{"experts_per_token": 8, "d_expert": 32, "init_std_up": 0.0694}
Below are experts of layer 5 (counted from 0) of a mixture-of-experts language model. Rows are named router (the router's row for the expert), down (a neuron's output weights, with its number) and show model dimensions 144-191. Each number is 128 + 24 x the weight over its row's rms, rounded and kept within 0 to 255. Numbers have three digits each.
Before each expert's rows: "raises" lists some tokens whose logits its average output raises strongly, later layers aside. This comes from a sample of Wikipedia text that the model never trained on.

# expert 123
raises: "ia", "ah", "ha"
router:204113119114166122126144147139129173110116135119156100157128111140109159131100153112131106132111140115113120113120090140131142147113137119148147
down0:143105158133119146136135123127093111113143095145128120091174139139155138122160160122152123083129135183147106075131140144133125119115126141105138
down1:129104136135151170123150088136107145127122124146132120138137072148103151042130140079132136097147174157105130109063137120153115146125145089107151
down2:126113122101078072107090145194150137139134144125112149131142091172132079159145141145159102117165136156095106128137109150089104169137109088142148
down3:132136115139091088131104129127095126150125131129129167127083138071175155109117122135141128171135105188130148100133101109170105104114129112153116
down4:097085131121131180082147142137103131137144165111096128098174136151119108148156118137118108148186108131138154158093128117116131117118124131137121
down5:113124098106110126143095096126171085078127109106108141130131172097096127103133134135117128111119118098144108112121138108150172116152126187160148
down6:141107172117140103134140156111116127151147095125154106133150079081150159108110132164108099134084144134086110137115138133118118165145103182100173
down7:142159157124119150139108118132164140143149107143144123084129132107155201131076124138147172125104159154118119135167106135122120137147082129122099
down8:126144104149095128082105162124106112140162117110126147128045145157052119098114129147151134132148101149110186110158106148147116140097112116124111
down9:110111142123124083184108116119159112116138110167138137130100131083162165139100087132146130141132090120125134130122114150113139163104157137161129
down10:099132102116088127148112137137125157102135166155121166116131148124115139097183085173176117151114146093152120166126116131117125166109149134075136
down11:115138131185133157081142105155115126150119135103133156118136132107152131139164120138148133168145172189154095151159134114118102111087080144116124
down12:136129117184151154123127105121111107148096172170110142096110151139117157110103169137136136142151100159145154086135125153106126130148105091134118
down13:149119139105120165127122094136137115115123121109100117148098118087105149079128131101129123139146141156140068143098136133167141133132101074125085
down14:135166110124144154142104107145136120126126120196097136138119153174101119143113123141133152102132164150111097133130151121126138120156138079143153
down15:100101105098119139109083128130161149105143103137092090190125112174157118138118139109150142121154104128129069118100093120154126140152112112150090
down16:097143137142130138155111074136113121156155117131098121137102140107125132100148140103159126114126104096145120184145096138103131079113124161130120
down17:130103137122104108134116139126153116127099120131134113147140122134145110174135167125153079168100117171149123129096084109147127081165146116137090
down18:146096143111131136166131152107129170104149148158131140143157114094181154106075120133124101119101124104135170101092131147170137144162133096087162
down19:097119149122118124151089119104138090119118135148119087133092110120148125125112116126132126080153151137111101159177136130110178116174054134100146
down20:098149154153126115158148105116127119116148129141154114115128096148102142118123116100120160192173100211111115099156111087156152129088123125110123
down21:119162104150172137143150136107124142121135157125122100156123121113100130090101125108125112141121077135126099157162106118139143165129130117124139
down22:129144103119113092096133154106144122099122141100166126133135095112138095129149097138154127120185165098097086143146161138165168101131131180121118
down23:163135133124118121153169103125173163068114103104131126136089106143152138115115116128122121101169121100151077103131118088144102132139130136110108
down24:115128128123088119077114136120133145160116124113072098173093133115132155153151127126114080097101140081122149060124113123103092081119133122109140
down25:119145173115106116138143162163129097131126094125147116106139195101160150146132140104138109175107107136069127149102159141082122129103140131068099
down26:135110109125124070090083136137116135155156102140126152133118165133113131124125163139097121107126127144143145148109125162162084136112135141105108
down27:125157149141129140133136134117192125115132149133122152117111162145094100146115112141119144106119141105161101122116106124128144119096147162142133
down28:118122119141153129118123166108095109132105124092111099132118131138105109078153140141098178120140130093099146139148118122077104173134091143154123
down29:121127111117105107130134131103161115082126150130106114126099115124132143155134120156129176147144086118096154152179135113153129151128108139110138
down30:156114158118167128181092121134121126139121093157119118095162130115127120076152129135095095154104079153130114064096123106159150129121169103107109
down31:096107159111125137098144149116108085093118128115134166107133184101148092175138134168093111079155121115140128119122113157091109161172132121163191

# expert 3
raises: "ia", "ou", "'", "io", " and", "p"
router:137169116139138149135154139170104156099104133110138105148160126100179151157109127127173133173097115133136137118122077070155180090091152110099146
down0:120156121181115126104108108124142123133140163148104105125101129124133136100144107088107138059141154162130149152120144142103127091128131121106123
down1:126110146136142164141133129155166120119112136109119125088077169166093140104106117135146125149118171162128109169153089110111117159086140100138140
down2:157109130126171090065126173089114130107142117095108148099167161143142114165113119117099112120135107129128106131129173123107112112113097132178112
down3:125083118144124137130103099110141149141122112163129085127118123123109107135105149090144128152126135129135168102122121107129155132146124122118134
down4:106118167110146155138178129099112142078141153176148103170110102106144122059127141131179117160158166142129121137111116118118123149094163131097096
down5:135141160132143133137093142086093151128127086112121136099143134161130144104157149123071129118123116125071177143130102126124121162123149133105116
down6:139159127097177110104110077138112140166176141140128147149129175114119112156100139122124116116111104126112136184089120187101137133145131159125134
down7:151151137143145121184132108168127132119132144090157104163049109131107094113125124131155184137145145153116113128120118132113178144131179141089100
down8:122127117141078139129169124145130117148129167108101153108171144156110137127134125101120157115108086139144089117106101097121135121092093143140047
down9:120115133170141095159114135071091112130117116103138136093104153153099137143124171138127086098148109105107174130159113120146180163163123101178127
down10:169141129102109091157087146121152103170148141137084096151116141165071122145057111151118161115114133126136124137124128117086142121144113095097142
down11:133100108117110132135080143118143131121155152135153113159106160076123127138168198126082122126149130118171158130109128132132132131124096116127144
down12:127140100107089144154120134173180100129138145120104148123139117116146107105180114099140111122150151142121124080117113109142142130102142071112141
down13:127144125102116179082146161114162126112129132136172111132145132135150151129142111134147161115171121111130127089078149167156123158167120077094147
down14:126117125113082094115118116140118157115158122126123139139095125122146102135112141161086111138098120161169125116093202145153110126111106180162150
down15:081118174119103105152104113135129120125108134110137122134127117112135129080124131127173100140115135150146145129143097156175117139145178187130100
down16:130145161120165115147111133105120151141139153121188114128157118117117183173088130159146074161077129131134120146106097117147127136120139149122097
down17:149133132158094116157140093143131142099110120081176089108133131110075143089151121167144161126112139087121106153128097149160150115129097124113136
down18:112092162131129119144124111104116110104149157081138156117099125160105124133120137140143132117154141131141102130121166093141107139101097116174131
down19:105157132188126120107132133164154105140087129127161120121130082144136143109138129154128146147122128099118156092140101109089129162121105140104103
down20:095134114132126137098087088139137106126171148134073132166129126118119154105128080130111099136135123101124132166122153113115147094126107110139116
down21:150082143129154166172136129113160131112177141160090151143157154114129138100142118153095120102108145089110115186162156107128122105143106160113093
down22:090147128165150162137117133151098129160079105141111142093127148137120127097140148108074097154150099136141116178131154123146157126137111092168130
down23:115121108103120155110176112143153114131114132147119108082139132133113146194153136134110117137141138129119147147154138134140119137116129099106163
down24:132115146132151144172115129114128069129152121133102169105142110110199121149111123088068101129142163146114145119126175157104123104126089142137149
down25:177110143123142157154109125124145120116137143124148125159115104134105139116107140167108078113150142140125164097146138125146095146150131106144114
down26:115136117101135112122139123111071127117129118149171119162118087157118146120151136133179121134132182093142121134133132102145155144150103081138136
down27:114117157142134146076079113115111137144131121141118120099104117110082114129124130104114170166144132105140133162128100119088126150138103144130143
down28:098115090134097152161152088149110151124126118171108129135137133104094099181102127121134165107131121134145101077152146115110119128119186134129087
down29:144149149171093112142119148184172113161129138112087108124129145163164091154113115081115108151117157171089147118128116112156109150137150152121130
down30:163109124129096137092116165150187091161136066118134140138125159149144144142124116115106147101137137124123140113117133155143135102132108151167140
down31:172153100133166124144132114108141129137138100106099121095093098081092058096118105099133124126155138128095111110177105134165127123146077137146107

# expert 64
raises: ".", " S", "'", " and", ","
router:133138132086120108136175121151096155130151136080134082165150090071132100116141142142091118108086141112112097124138092145162169122084135104126133
down0:152101153159128107138158117099126145132120127142134109101111065149158095184146142116128129119103093078096132122134086132086125146166139148108130
down1:165127128092095144149079137138151089124147126152146167119158131126168150127124165138141133101166118168166122096181143159120141138139116124151114
down2:128120127147143084104130121108139082142116108113180112108147132116105098131103131086109101111160123122104099134111137133135089116118127170101157
down3:146152103142154145107108138136109153105084117124108139168068146151124123108117140092170152135141148157111101113082144146122107098086109092143080
down4:106119118094093118084090142098093133087159102125123120095127132161131129183094135167141083113126104134107102113123105115097132127156165132142093
down5:109164170143183113169127090127108110189106113088093144085106138119096126117113129155085138105138097094142144154131142158107102132070134115104136
down6:123173106139106107078125124135128130133153134117139149135155157116096147143127178116103114137120107119156081116107122126111131124090152145119120
down7:146140111156096115146113112135169086180111147130080109098071107128158130081127106092160099114147119090138117081143142109111103105110072134137110
down8:136145141105084101147097093101097120110139065118128136147110159115116152139133127134153115120152127076167133126154143101094127128094130148132129
down9:086123135130108161097127129146128140138106115127161150080156173105137122181135106124101124115128125110137117132109166129142112151101174129151131
down10:138127184120146122104135102129136079117085135134088127143134103097147127105150159156111144131114098137119082128120090136141133146130138160151126
down11:126123102163096142134123124131166087149127118133130127151119100137151118115101073115117141132130124132143114142154168100147138110149108168161139
down12:101119146113130120152105149112111139112156084139089129113117164141142100134120114134110145133118102115137167124115146128105146162089140140152101
down13:132073153152138130116124161120150137122078103135140166123109135115115098104139132137118093152090108076156151105122124143109165170168158131103080
down14:128090169146151138131111100165154080117114138097125137125153140107126097062137171140102136126136115154086101149105166150165110145142156109130150
down15:127160121114137111095139101103130084136136139129143136095124134111157166156123163115109137142120089134180154155116117094114109172162111123130138
down16:119097082125085155142141152198141135134125128193100154147066103145112138086098090123175093138135174090121142079151108111142131134137116108124124
down17:076121136100131119105102088157133129121118120137156106145088107134162087152101150134140155126178110165118090204164109117130143091135104117132136
down18:159136127121150138165098107111150127141137147134144100101106148107106167169137090106119128143099134125127099134102131114118130109110126154128126
down19:144129164095163115134117127138149141136149161111121109144084095168121186102103085143145115091133174097146139128141089145135107097109123149146074
down20:130122155128118145128119141100089153095136082090146102168118123153091126092142127115093154144125093118136139127117084123127099128182149082119131
down21:157129141130121127112134163129112127127094119115146137089157171112102164133148182094126107200096124114098146171102136168146147135173155125138115
down22:144140127137109161123171144121116120096115123108162129106114113148134154154116093132098161121161149149121163189149112104147139104160087152124152
down23:121094136136087144086134145170118130137074120104111078132116117143118176165114103091137141152122095126155167115109098140104093119132126120144090
down24:144108147103103139152120085123138108129153129151112126154112099075187102087174112177114093165078141132120100122162106110139124116134117100127156
down25:156137129141116136111095092134140106102105153116132144135110115151116140100125121137164183130154170168133140116160090107122117158149136141090128
down26:090099134172165111084114161130147114141126096123124097128135131136126124109145127117099090117119137141126174105102131170122144146138157127104095
down27:128143109170107115130131133127096147142146132101109107105163172138094118136166120176131173158130088123132121127088138132117149124157205147137134
down28:096102135125165157160112132133110164141160132142124146149130120126104153101137139123147141132141102094116125084108163144107178189161185094107144
down29:131154094145107110069124138113127118145157139146119149134131118111161100140141111090132141085120104134122104149086124153168109135101132144152127
down30:171137148125122114133123151113145115116137172107140098172131119130125137124131108146122160126133095126188142116105153098112103107137154080108162
down31:128114132167163123113168124118133121124118114107117176126203168126139093113134142172107117155141135111157146108100134174114152120140126099118121

# expert 76
raises: "ass", "i", "as", " S"
router:142121108123096148109139156128113144111046134139162113094145127143163146159109151134109127126145154103123138127112111095148143150109172144113172
down0:127084123135136148155127128127106110113099147134157159172105121160148104147140144199131131145131109151140143147130122170142104142114134061139151
down1:129091118182154150112126154125151112170138111110113105118116105120132150152144135122065123143137121143112177119108109093096112122129135105147125
down2:124112085066168122110082131126155128114126108082098138170125147092153140146145155110107101088138136109154115205128133107137117117143114088133131
down3:107082114138144158162150152106139097143110121131171142140139072124116118096071128134114137122116136099157158127140105121159118183113131145151133
down4:163103120143167112140140137176160100141166111135140111125126125142129108123125105105106137135141156098130098142163153109110118102097074101155151
down5:148130141131099151124091122124095160142072095122116143096113142093113107148117154096114125168131080144155144146141167131104101148104143164157144
down6:116107149164131090143119132108159120124145117148130103141111067124141134094096106137146135079132120137145089068118126111118126128194132173118108
down7:115114153157125137107138127119150132163128140106153082098124170139138107147087136123101124156114136105106128148145130085078129142117187108110088
down8:127099112139163124122068127124136138125170143125158137140130123139103140128138111110111115150115088137138152139165144128166119161200104112153132
down9:156105085081134116101128095125161174113107157135112137176112132132136057113077140154127096113132118158162089132137139134063137128113112117126142
down10:136172118165130131141142153139119131157121101117099165153113148158137142128131114093158103057138157135094155185112159121153126111129116119128132
down11:128156162154119143114085125122130169119155097145103111141115136145117145126148111133130122125126160102131134149126142144094098159145136115139110
down12:146107097115092097117174130128150111161142139105134187141123095138163112108160143135121108124118154111076106133151139127108154110131097120115118
down13:137126123135133102127146141132137131126141116138119183122112168147067140132118161114145095144168101124111118124099092105143137108193123156123103
down14:111131113092108125144159118101129133123146096108125092145123138109083112136129122129096185149093113131145100109090059152156067117125110126138115
down15:113197155166103082121124130147160133171099114119137120142153116123147140107110126110102102162094126126109126171135168145141120121185150103132116
down16:122128064116137127137138133154068099096105119157138142134150140133127123157120102094146116147154113127149174154088120147143137110116129093130136
down17:118065143129116120158148125125162092177134103175159159152097140138097103092132122108141157183128125083144146135170149091138100136133083104154154
down18:140139119102132124135090120098073119139129115185136143129149134136154109178099152052096105115109101092123117148113124138072159094184123152130121
down19:118168177152154163154109117156113153137144146143147129118132145086163143085125160154213136166096134122145109128110107131135141111074151147117116
down20:106104115139111078143097107054141098138107125160139212092116148121132135134125113147126145121113128117109107115109127130126126133195169127112140
down21:033115143125147079159116110118116090123149118101117144172151166121128116133124114116162107141114128149164137141084114095162155161114098093123122
down22:168170125163133141126113125152108120104116122126106095104117106130140114138159176092177140119121144140086113107115113142111112114105083152133117
down23:160157119130159128098106127119108090072166140122139092173135159122145146143154139196142157120150156163097149098140103143104133129121108167118116
down24:129117132164130106136104114143103130133121119115134131130125108134087129117140123113117143099161114160118136155108161120128159145099109093139120
down25:098180142072147140124136085104126109118151129110148124103140123154091150173124117124123147129127149124121160133098116123123175139129148114137090
down26:068144145161158110098149105194110130142134131153103103085134121129108116138110113102127119157134113148163153121109089114104152121127152092152080
down27:118151158138172102123155083157133097141146104128157086159124132162136151115087106143143143135136123125139111136136130107119131128133146122132113
down28:166092062100121104164155141087137146170127122101141144120107174167126106158142116116123112116111147118124098098143160131103135147163117085134148
down29:076154122140138106119120161169130170111108148109124164145142147140152117132148163145102138215109132157135137153125132184108124114109106119167124
down30:134126129147142089133114114132123117143127122108099137110083127111110148142115106071125135168117136146119109105148150127090130114153124114127086
down31:108072138103144125091128128129098077141100119088102111114074112148169105151132108107090133069155111131133116121162173095111133098155121123104129

# expert 104
raises: " ", " that", " and"
router:174142098125128170168137157144102155122109143107161124106142129133148120119162136127136148121122159096123083096132126126114161126106141081110134
down0:100120125161141150149186136106108152107100089094096118095135150106162154105142144179133111132095137109115172135118131158183106138089129160128115
down1:138127117113151144159103109091096162135137105110147110095103086116095150175077135157104144117157143159198102166119120118125144135110119120073145
down2:115087141156134136112092085098120122123151157107123130143111123175135104119141098126140139120129168144120140165165158160173159104130109172149061
down3:112104111121176139132160129113113109182147124150146110129130134113108158107174124162142199182143130148132097054189121136120152110124096074117147
down4:159109155120131135135096120119159144108115171074147142119135154111146114157116168165147112130128134109121131125124125092153099095139113156113104
down5:121169135150166120113162157128120147135147127139133117148113148128104158119139114173107122173133083160148124084128144160096139185159136076118100
down6:112127099141121129108107128177128128131114120173163145145132116140096138149124125167095125140123110117137111136118108149114123113112124119096127
down7:156130178132099083117117137091127159086138166105105111126102132155155103139100155165159132114118119110126125088148101131144153144159138108139117
down8:113153103124136127139136121087164146067147126155117137113148072119155159088121145157164125153119124093164150134165151134112146130110078120128143
down9:112151147154168134124156122135157152128184142131113156117140107116106112146156159152149092110118110114133164143109133131063123128071126116132109
down10:141129107133123120149142089151129141099160127121103141154125099143150141166047077125181102116173140142173144142097119132137107152156129129115116
down11:107144102118179155109138166122131093145105142182125143164100140127108088139138127105135156157120126105083128132107136094186146101173107143118113
down12:124169111127133139152155147113125142121158201149147118118108121093100143107096134122175143110142162135177107145135135117113134114149095058112160
down13:076152142118117123146119155132066164147137106110169146106096119138126113108073091135162133149163133143162121116148139100166140174132121118120118
down14:107125109129134161109133182136134138113150142130123116136097139120108093095079089111160129119101130175161151103143125134120134130121159106102133
down15:096152113111096127134134129129116134095134072123161125150135118107094131127116111124143136187171157158104087150106105154117153162109088179154122
down16:113141093078152092153123189155149151102151102119130137117149139086159136120144128120088093121146114117128170147142108143160170116126164159137167
down17:138146152091172115140147137092108141118142167122139118151118094125110147139148092154145116113108107127131126170128093138112097073134087122117128
down18:121109140139109113111117162144152139130135100116119112148111088096091112121094170156111120188120097152126121161152183141107148152117097088119135
down19:140111133101121080106123133121097110107124106112095128133171172092164070120106147126192115166129127109161164114095152128116126092133121145117084
down20:130163092134133079110148094125150132098160107152107101115127133078154125137095123149142128154150136121136143141152125109122151125100112154123122
down21:099116109159133131148101150084132115163133140097153156132108151086123148106108104163146100134134125157136112149091139144065128115100115163119138
down22:145166104119135118090133136102147102105160113151154107110116130155070148127145121093132125133128107101150093166153140112136133100174117146064106
down23:116150110138136138101114151118106124149116165148132136097120140134143082114142128162140134145165126105144146183132088106143173125135098152143153
down24:130149152145089147110179145097124146145165124134125125105135109097132133142127108122098138132103105142121117170089160174111117147128124129115092
down25:158119120153109112128171104122119129142146102109142128119164133121135130119164103141134093137104155146124124117132114216100161144070144131117137
down26:172094102143190124162142113144122109117120106144165122133128141096114163091107179117122156148102153159155102151128121134084137134111099110083115
down27:125133142133099132086136128171114118147136173175113149107133109107167077091129176150121126134121138123127113125135103179154144105156135127154136
down28:116159129143144133162090117115153110124118130152135129141116108147108102099121097119172148105118130103121103161117069058074115170142110116127134
down29:147120103131147136149188138108138118139147111137145110109109096113097135114147129118158113104104141186122135116152106124096142124122098123146103
down30:158139115114149122174123114131162123164145111083137136124123136094118098123127121111167131128138147117142123138142147112112123112096121152149103
down31:157115164176144180116144106140154126108080130121150088115136135093136124122107128121123099092114160161160122129107148147160155111048148130123148

# expert 51
raises: " and", "ov", "-", ","
router:147132143164138107159148115116083122094127174064163083147176087120169136152159111151165128134131155111141078105135109150131177114122146091132120
down0:133095128168129175084133147139088151075148140140141126130116160121106121132136139099126134137154108141125145123135104132096132076120170080115117
down1:126157129139143119107129100143123127165107123147094124088092115138151148080102146086107135152143132172110101174116111151136145103099078142109129
down2:086142149101112092144137132130129137141143123118159104117140125086115118145121140124138155180118123123134139122134118119137113168098147123181133
down3:147124133160106122109144057120162151131106121132157103135116125149151126098139152107133157114127136074146153124140147149145134127135107115111158
down4:117088114144087105109120101145123113136117103094153094131130164121112150154136103173136107110134133129085146079130119174120092128122123124140140
down5:129144080070134179105111180145126128086090149121151125103098127109134129124138121134152125144193145085150126107151078099123119117116185114123120
down6:129139136130129160149143117128142135132102108137127134146138136128167149086102151135159108143131124191174117094085145133136155121134126093078127
down7:094114138112114110124086150119143141145125095115126123104142125120174139159168135144089104128112141084164146127175127123097106170107153146120151
down8:060107147071121118115115097138126134128129160087096123128136131085130124144146121113120140146133108172138110172126140149103105138121142077121107
down9:136104134128087145126147095113137151158125132098122135095103075108143138153124107163115076149131137116113129118140135128148118137137139132110145
down10:116140125121129141140172125135103115138147154121117096112111091141131149120124157117141110092143146170089102169123140120168150076166058148098124
down11:168110167135107166131131154089102126122132158147141137117139157115064124105144105168133183157078118136119174156119095126119121089118156146105125
down12:101117096114137123150088112149104127160133154171082138130153135150125114075107140132101121134139127131128133103111144129120137100167149137133125
down13:152114089109146157142159077109136179150159163154093129132061156115115080123140133106136125113141118147138070107117131088107158136104085139143130
down14:139099122124147133134097125146127083126110134144135156113080182142158115135114136101097102139091136097133189199179174147118119153113123147119124
down15:127112150127124131092132121142148090164147131140111131152140137146144131116136132107154129138157147127116095158105119119112154123123080131123158
down16:136134128126131080153096155138143130145167157146096153121134156137087099136156124088083124134166094126115116154101172130167136105117159183141115
down17:113099133166122136079098114134102166156107148104171105106082110113114139111127149123164132143157123153142094143137087130116134141124127131112145
down18:119160158152134113141138128125102142218076132118117116126138169097123156137102130158146110151155133116142133118115160123157153109175139117108094
down19:138142138117147107108132150132147117134095101139178186111146118133155149132115137146132120061093175113111139154128152082136105166104102102166115
down20:164129126144142159109111077148165102115136139120092109142143101154110136139136078089116139140095169119103122136164131145122090152118095148128078
down21:117150128132157149140119126117107092148147128127080158158142133142146123125129138113049107124109066129158203124125147187159196140150127127145152
down22:145094160133126147157120157052129122151153105133139103116143165166141127161127132084107137120139152154116151141145141158122156148140109161104132
down23:131118165180175160139108143149130163113106097100127136095089139141124106108143140100139166107139154129165137148080125161114134136128112089141132
down24:134168148115138146148134120124122138097168131119148101114104120107149160131135153106184101111114110128141120119159123147094138140144180137082142
down25:121108153146154133094161181136198096130149135114170157116115117162112168134112091144143097073125130150141089115151164125168123116151107134139180
down26:152119135125138099128147126151137139137113110149142156130160112105138117092133122117123129152119103145147157082162144075079100161121126146146126
down27:126092136118112111141120156137132101137143165151144114130144131134146169148119115094127094109105120131123167100136109125137152172109113171134133
down28:127084148106130149162153147099099157101150089145101149131145148176125079118114134139167140069066111160125163127129088133103123172138093145119123
down29:147145124150122143141137153146128126158152106098140133125150163050083114106141145131135113127138133118140042088130130135135136103156143123135078
down30:140082117122154119157081168144113141146150085129169136133099141105116112118142157110092105123183090160124122060120140119139108136143088137135101
down31:136111159122107123145107128107138171089172104128174152102095081132150119113110108178165115076098115108154123161113107108132085152150162152086137

# expert 69
raises: "-", "\n", "|"
router:144129131114120111150156116108089120101138141124138155109140145111115156127100115105147101136095135123134114142127122122120162124134139150147148
down0:113135104126138119131103166146127122159155126146118126113100153133133147180088075110119121124158161123132165138134142107087163151122104155108073
down1:135146147105091175103144121127166134156124085149151114130115170080118147122154141102125118120105175138111100143081110156132118100122124114142128
down2:118141132149118112129091166093107129134103134126128145122137103119134146151128083142121103114131145168134090132123081067069104102132104160149131
down3:127154164137131080117079109143136112144187109177089157107152140126096100110112135110193113167168094126128122174121139156162126177188112120136203
down4:102145150136137155122174104082153147139140118128186114131129137133118069126116114141142074124144069107084148160123155126105098112143143105149150
down5:177150143108098109125089136138136098128095147093153166082114105124113147134125083106136151153157129114143131128134133089154099118160101113132112
down6:131086093112149143138134134135143124141117142126095094131137105107147178139176123123174140139110143123148135116142166142135180141080124101123149
down7:107157123125088095149125126124128123081155134096147141128149135127115130119143133154161133212136129120153102144129139150094105128121117098139175
down8:111152123107159136143073101102129108115111140137158136169160153145123111096177146137109100134133120096091123090132113116138153109148121129116099
down9:100144100100100104155119141147169146150101144132150149144131102114115136153146145116158104163109137158126142143107093098089122161117162126163134
down10:119119156165128159147108128076154151121149148134108121101153123129136102151165061142150139070151117137155135112123134117105065128150100120110121
down11:101151099139124121106146161152121100118103076152107152120161156156130155136162166110138122156090143140133128126128165107133120138135124151178128
down12:129126122100127105142145163140174132131131151111100143097122114100114119090107099138131169086142136152146110126106139168162129138107115121089153
down13:140089108172107152118143125155130138167107094131093102128153126087142125144136142163116126115134152187084115109115121137168124146122145130152154
down14:153120123114137135116129105103143118102159108112097124118087136105110139093128131088144149076134157182132144145128129124145125129142094154109088
down15:139112152153123131147107126170098112113136128156127112138147145145135160149092120135159140108099175143144132140094154142146164116114135146126119
down16:116081140107136149127146117088146120101143121142159121091129117142158119085135143119157179121137113174178151124100156113120136141127133120136104
down17:101138138136128162127139127126135120097120100174080139108164133115104104118131131118089100132135113149162115148140108137118085124101111151164142
down18:118128099094110109122158129107137099187097152093127164127097103137151132149093111143156114113163109140168135134132098100194134106143090127124125
down19:114136128118113117125113101122173097173177145142154129124130122137108104174127116101111118125122131155125091095132158144137152093127111108174179
down20:151084088162141119117118123073164154121125154155114117136193151106146142106164141127150108136108146195120136141188135108130137138118101101098114
down21:108163150108101103114123147116126111108172152144093097145145122156158100169108119106132105120169137151135180132091137157159143141160121154140132
down22:150108142103131099144144126118102159164111140135141146105098152112109123100121063162130134146114123117156152104140100121128144134145125145113161
down23:128101152134139120119183131109156095115130111138119101153175124078133134118099092127167132093107139113138156121104156154102136120115154139101105
down24:129135118136121116141119115156109105123133167099073132138134119148115134128117141108129112092156097166123118170141130170147154162151087097147164
down25:114115163190131120162134144101130160111137152112131128076109119118099115108107105123142127115107120141106106137104087107154116110152111118108098
down26:083126146111116098112114126136139133118112152157118152143146138099108142115135147144110084085107098135147164166139117193159139179112171098075131
down27:153117157133137088161137114126158079106132085154130149084117111101105128118097126163110119115125121143112126151118119160069150129106159100109104
down28:152131117115134158117116135124155103096196149130097122141135149149106096141133147183104116132153098120152169135101119097165163151126130110115149
down29:116110156154120110147098086147127153098153135126095139162103128154111105141076085121100134165147156138161139146130150095066115104139095109135130
down30:126109182136139127137123115145110106119112160126129153102108171150102186128128054130139093130137139125121112140144156096091136111165154162084129
down31:109149167110095127108116081112138124127132145097093123146104194089142101152154118177130119144093153140130126112129129134108125149125119117177109